Weights of a small mixture-of-experts language model, trained from scratch on English Wikipedia.
Size: 8 layers, vocabulary 8192, 49.5M parameters.
Experts: 80 experts in each of 8 layers, 128 tanh GELU neurons an expert, 6 picks a token, a softmax router.
Training: a variant of SOAP for the experts, 406M tokens, 6189 steps.
Below are experts of layer 5 (counted from 0) of a mixture-of-experts language model. Rows are named router (the router's row for the expert), up (a neuron's input weights, with its number), down (a neuron's output weights, with its number) and show model dimensions 0-255. Each number is 128 + 32 x the weight over its row's rms, rounded and kept within 0 to 255.
Before each expert's rows: "comes before" lists some tokens at least twice as common just after its tokens as in all text; "mostly gets" lists some tokens that are sent to it at least half of the time. This comes from a sample of Wikipedia text that the model never trained on. Tokens count by the router's weight.

# expert 68
comes before: "-", "|", ":", "wood", " office", "Area"
mostly gets: " Mid", " re", " inter", "\n", " pre", " sub"
router [ 70  97 136  91 157 184 157 144 176 131 143 126 172 137 127  84 161  69 137 156 117 135  97 113 166 159  93 142  75 103 156 158 107 121 128 170 109 189 164 121 111  96 189  90 120 103  98 100  86  83 103 152 159  94 179  96 115 125 102  34 118 132 145  93 145 132 143 124 211 165 146 140  91 126 151 165 118 129 143 101 115 166 103 143 141 163 180  94 160  95  90 100 104 130 137  97 143 155 119 163 158 139 134 118 164 123 100 144 114 168 137 176  75 113 153 157 137 168 204  99 142 120 115 153 118  80  59 145 171 186 176  93 119 189 108 166 115 147 105 146 146 220 162 138 105  95 125  87 129 149 137 187 179 110 130 147 154 141 165 114 123  93  78 112 140 104 131 124  89 127  88 115 118 110 113 121 109 107  91  81 163 110 111 118 150 103 165 162  95 113 156 132 101  90 125  94 167  99 114  65 145 112  95 105 107 132  97 171 166 133 108 161 148  95 134 144 185 197 154 132 137 156  71  96 122 127 120 123 124 144 167 152 109 153 192 145 180 115 178 133 149 145 174  92 115 122  48 156  76  92 173 125 100  76 161 187]
up0 [132 110  89  94 109 102 126 117 133 112 146 127 140 125 108  75 174 106 101 129 143 132 130 115  68 133 155 148 128 157 156 129 205 181 150 169 151  99  83 108 163  92 170 125 128  87 116 140  73  93 128 130 158 148  72 147 121 141 102 154 173 121 110 165 122 212 130  85 166 120 168  69 119 121  78 145 124  85 154  57  97 126 146 143 114 139 143 153 106 150 141 139  97 146 102 187 188  59 123  60  90 151 180 117 171 119 132 110 144 103 142 105 134 156 164 165 158 185 144 123 154 113  74 119 119 194 168 116 145 107 113 129 172  93 159 181 133 196 144  85 150 171  99 155  99 160  91 173 151 166  96 110 153 125 210 149  87 133 137 169 101 137  84  87 162  61 130 152  96  71  55 115 124 143 114  92 145 157 133 167 106  93 107 118 122 166 162 104  80 112 141  63 135 144  80 160  91 127 129 162 118 152  95 159 129 163 111  75 177 115  60 118 104  85  98 149 145 154  69 125 174 109 170 156 164  99 132 139 152 121 148 127 159 114  88 167 134 117 143 131 108  70 114 106 146 103 128  87  82 115  95  84 147 155 181 130]
down0 [157 122  97 159 100 127 133 125 151 135 103 134 156 136  58 116 108 146 162 168 104 126  91  95 131  73 177 205  98 121  68 115 127 163  85 143 140 193 147 118 134  92 149 118 106 134 182 129 171 125 151 171 114  99 130  82  51 123  69 104 140 151 100 105  68  93 126 140 165 117 186 112 105 121 143  89  56  93 167 117 152  60 149 130 140 152 105  93  91 125 172 119 201 141 173 132  75 180 175 106 141 128 157 174 137 125 136 180 132 166  70  90 141 163 162  98 135  73 171 151 161 173 163 143 154 137 210 127 139  90  90 145 145 160 117  96 117 136 132 118 172 121 143 101  88 121 131  88 120 115 146  71 172 140 116  96 172  98 134 144 101 118 117 102 168 158 115 199 139 127 158 106 108 117  97 140 150 162 177 150 161 166 135 137 164 105 103 105 146 136 144 167 104 141 127  88  85 118 145  61 105 111 122 118 104  89 147  93 179 148 153 133 108  89 102 186  90 116  87 137 139 124 182  88 156 133 131 159 169  95 117  91  80 103  55 124 116 129 104 126 162 107 188 151 150 178 110 124 157 136  71 183 121 184  83 116]

# expert 43
comes before: "=", "The", "-", "In", "|", "On"
mostly gets: " \"", "\n\n", " '", "\n", " “", "\n     "
router [185 176 156  99 150 154 151 143 167 124 127  53 147 132 113 144 114 123 160 164 143 102  72 108 147 102  97 133 106 116 132 104 104 133 110 189 175 207 180 185 110  64 168 103 100 102 142 105 147 105 162  98 123  96  77  90 123  92 173  96 120 176 104 100 173 141 138 118  99 114 109 122 100 116 132 143 192 103  77 166 170 163 176 163 102 122 112  30 166 116  66  94 175 106  96  85 197 130 105 189 154 121 123  92 173  74 101  77 136 163 194 154  97 147 152 131 172 120 154 109 165 162 144 169 100 112 116 102 165  96 106  87 177  95 145 168  90 165  85 123 198 147 139 140 115 123 146 132  88 124 148 129  68  95 137 126 158 153 115  93  88 105 127 134 157 113 170 135  82  91 154 137 152 134 131 159 127  93 140 139 114 117 119 146 148 146 136 132 111 170  90 113 170 120 147  81 145 120 128  72 105  92 102  73 112  85 114 111 122  70  93  76 154 126 190 130 172 157 159 158 159 147  99  83 127 137 148  66 136  88 179 141 176 161 126 143  72  82 129 159 173 116 122 125  96 104 160 145 146 110 135 141 156 118 115 140]
up0 [126 146  56 116 105 129 112 172 136 136 108  46 128  69  78 100 146 129 166 155  97 111 142 125 125 181 112 132 115 190 148 105 152 173 139 118 179 117  96 106 159 107 120 164 135  83 142 214 122 177 153 136 103 126 102 121 167 161  86 115 139 171 127  92  67 120 128 120 162 131 125 154 133 156 164 148 167 125 160 141 173 124  56 119 140  82 105 133 157 113 142 100 189 115 144 142 111 158 104 146 117 122 127 134 117 132 151 184 153  69  60 169 108 100 137 166 104  90  56 139 190 108 123 165 186 128 114 116  86 153 128 125 144 160 121  89 140 166  72 138 116  96  78 118  84 134 101  81 123 158  63 113 124 158 139 109 158 159 117 130 196 113  58 140 103 111 126 121 131 158 113 159 171 137 141 108  81 204  93 151 152  92 158 106 104 122  61 175 146 118 138 102  76 148 130 112 116 123 121 123 113 178  80  42 129 175 139 135 140 128 109  90  88 127 141 132 113 137 127 145 120  82  70 154  54 194 108 135 128 136 117  59 128 154  65 167 126 102 181 155  82 161 116 160  84  91 148 181 116 120 117 150 162 106 117 105]
down0 [110 145 169  89 146  93 123 131 106 124  91 150 109 151 108  99  63 162 161 124 124 180  99  63  92 101 138 223 169 145 135 124 126 134 160  91  69 118 125 100 122 217 128 120 134 136  96 136  92  86 151 123 131 102 148 156  92  52 198 128 121 143 122 162 114 170 142 104 158  87 111 111  82 137 118  93 134 135 125 146 160 116 160 153 147 124  79 132 151 116 142  85 128 109  92 170 196 134 139 134 151 160  89 124  64 153 178 133  88 159 157 167 153 192  84 111 191 161  97  98 147  86 175  89 141 130 164 145 127 164  77 105  84 181 121 211 145 125 126 141 132  91 140 116 125 108 101 152  67  91 121 121 107 124 111 128  85  76  99  94  68 111 153 179  88 109 146 141 114  97  87 180 137 161  72 159 110  67 121 129 112  87 100  91 142 122 115 178 160  79 121 123 118 135  92 151 151 190 135 138 153 123 127  80 127 161 154 115  99 114 104 147 101 128 116 162  88 124 177 136 147 128 135  91  88 120 187 168 163 131 154 194 157 199 130 155  74 106 170 128 162  86 143 111 116 135 169 128 125 176 108 121 189 127 133  85]

# expert 37
comes before: "2", ".", "1", "{", "0", "3"
mostly gets: "′", "–", " km", " −", "{", "^"
router [148 109 109 154 164 153 140 112 199 182 163  68  96 162 179 120 137  94 118 118  83 105  75 118 179 175 111 161 120 119 145 163 148 132 106 171  46  93 153  98  95 104 156  85 127 121  86 176 110 100  51  67 163 159 129  70 136 171 139 114 141 187  98 130 133 138 128  86  98 118 173 123  91 125 146 127 144 130 119 162 101 148 119 156 176 176 151 105 126 121 144  33 107 113 158 112 131 116  84 135 159 136 110 168 126  99 120 129 110  88 134 154 118  74  69 117 137 102 171  87 176 126 115 114  99  73 154  89 143 145 165  92 138 168 138 133 129 180 119  97 115  99 149 135 113  92 182 153 160 180 122 164 130 172 105 123 138  88 144 133 143  92  89  78 155 127 169 134  85 127  67 127 174 107  92 138 132 164 155 158  77  91  95 124 140 104 117 119  83  64 143 106 148 156 127 106 166  69 113 150 158 114  85  74 125  86  88 211 169 148 136 135 143 123 139 143  87 147 139 174 109 177 145  88 136 188 104 138 149  60 132 137 114 144 187 103 177 104 170 131 102 119 150 120  95 156 121 104  72  95 194 129 148 107 133 166]
up0 [156 155 124 168 238 119  36 140 147 167 131 147 206 171 113 142 123 159 132 126 149 133 152 128 152 112 172  95 137 132 106  74 123  86  66 121 135  94 137 129 145  72  98  66 133  87 128 196 129 135 163 107 133 146 127 100 175 131  97 140 141 152 168 122 117 134 161 179  81  99  33 128 163 125  86 153 124 157 141 109  88 101 131 124 115 148  82 129 123  98  96 158 120 132 189 108 163 144 144 117  93 155 108 156  97 115  68 108 191 113 127 164 125 111 152 117 188 130 148 139 132 133 172 174 136 126 173 117 105 125  92 146 137 147 119  62  67 111 154 120 171  77 141 136 153 134 117 124 129 100 127  90 129  55 147 170 123  90 116 124  80 170 104 151 119 159 130  68 158 122 175 108 123 151 105 144  98 145 122 130 118 122 156 151 181 187 137 104 106  63 156 144 117 115 125 120 101 139 163 141 160 126 126 148 127 124  55 127  91  81 126 117 133  93  84 108 127 150 152 137 152 138 114 158  99 160 146 167 141  89 151 152 161  48 174 120 100 124 124  42  61  63 135 135  69 127  87  87  56  79  80 118 127 128 142 127]
down0 [130 168 117  82  56  76 141 123 118 137 128 108 157 152 110  99 136 176  71 115 177  92 121 118  83  98 141  83 123 146 125  96 123 153  90 117 107 131 163 155 194 108 191  90 122  73  99 166 148 119 100 121 201 150  84 169 160 138 135 147 115 168 147 142 176 171  79 109 133 136 120 145 128 115 117 185 107 123  62 160 117 146 141 172 124  82 154  83 135  96 127 114 153  78 179 105 159 113 114 168 140 160 120 207 135 198 147 129 152 140 106 107 128 101  57 155 131 146 196 121 114 146 122  88 147 146  39  90 121 148 148 106  80 113 130 171 138 126  91 150 166 200 164 152 147 189  95 124  89 165 118 125  68 119 111 123 114 124 118  99 166 154 125 161 115  92 143 140 157 144 146 138 138  95 117 154 122 120 109  85 136  91 145 140 141 111  67  73 109 129  99 140 147 119  85  82 148 134  96 174 139  76 161 135 181 159 105 141 107 161  57 129 126 140 103 151 172 123 134 177  74 147 123 125 105  83  82 107 157 191 147 139  69 152 166 128  87 117 129 128  97 118 193 122 170  93 163 103  83  90  65 174 149  93  93 153]

# expert 66
comes before: "\n\n", " The", " He", " In", " It", "="
mostly gets: " where", " while", " when", " but", " However", " which"
router [172 137 129  57 154 143 161 125 154  89 102  98 105 150 145 123  96 116 154 156 189 108 115  91 127 103  85  91 148 155 153 131 108 137 102 166 180 159 147 193 109  96 127 130 120  96 116 103  96 117 142  96 120 109  84 115  98  77 179 169 168 104  97 126 150 137 148 137  71  97 165 106  80 139 121 125 214  75 102 184 131 170 169 158  66 117 109  83 167  89 129 100 144 145  71 129 183 110  56 184 169 149 102 149 141  68  87  91 112 142 131 138 103 145 101 171 182 129 123 140 154 157 136 124 119 135 143  87 188 125 133 140 148 107 118 137 108 172 116  89 169 119 128 153 138 130 147 104  80 141 121 170  56 104 140 104 109 139 109 104 125 168 138 141 168  92 175  93 101  64 160 160 190 128 180 141 114  93 137 128 127 122  96 187 196 171 122 130 106 173 115  90 157 102 128  97 121 173 114 116 118  95 140  65 124 114  91  88 106  93 122  69 118 100 176 113 135 165 117  96 156 123 128  93  99 145 129  84 120  80 170 177 185 173  96 140  58  87 176 176 138 136 123 175  79  80 175 109 161 120 108 140 160 142 119 142]
up0 [174 113 148 141 159 135 132 120 116 106 135 125 133  86  88 160 182  92 124 151 173 147 119 102 121 126 177  91 145 153 160 116 102 168 166 148 130 131 117 195 154 147 117 140 115 105 158 153 136 123 147 123  75  82  99 168 159 149  91 159 118 153 124  72  93  90 100  91  88 104 114  81  79 129  73 142  96 117 143  97  86 132 118  73 107 127 112 155 143 196 149 117 129 160 105 143 171 154  71 152 141 120 179 181 117  77 133  81  76 109 153 124  46 125 136 167 155 129  54 124  79 184 126 158  98  87  96  59 140 141 159  76  70  88  99  95 142 147 106 162 202  63 113  90  64 165 172 170 141 113 107 105 108 160 157 117 118 218 114 140 104 138 116 153 174 119 109 165 195 124 156 183 142 160 145 139 110 140  46 139  81 169  62  90 108 140 142 153 113 138 136 139 145 106 171 132  73  98 119 142 155 139  80 142 180 128 143 129 127 123  90 134 164 115 112 171 164 118 131 129 154 180  88 126 117 163 155 105 128 192 145 111 109 159  93 149 104 114 108 154 196 128 109 171 138 155 104 132 140 136 148 146 141 126 116  60]
down0 [ 96 107  97 131 148 102 175 159 161 118 120  89 126 126 136  91 165 166 136 166 159 109 149 136 122 110 108 137 166 136  71 145 143 160 167  71 191 121 127  79 155 134 117 162 126 107 149 132 183 134  66 115 145 162  94 105 147  69 135 167 111 141 169 141 160 150 156 123  92 150 140 121 180 187 131 116 102 124  96 118 126 132 147 180  97  55 121 163 164 149 159 154 182 182 153 156 122 143 112 127 180 214  57 107 130  63 112  66 108 135 133 148 130 168 134  76 186 124 192 144 111 142 111 130 159 164 138 141  90 118 175 134 103 117 104 140  78 127 133 111 121  94 150 148 108 158  72 119 182 165  78 144  69  83 104 134 129 126  93 150 125 140 103  73  43  92  55 107  73 121  90 174 149 154  68 105  39 150 117 155 180 135 106  97 123 142 190 146  79 147 127  84  94  97 137 190 169 131  97 162 131 147 149 118 133  90 137 160 123 116 166  97  82  92 143 104 142 179 140 107 105 163 123 109 106  89 138 155 111 128 119 171 124 121 144 129 103 157 172 110  98  71  92 151  99 152 120 131 107 147 126  61 144 147 124 162]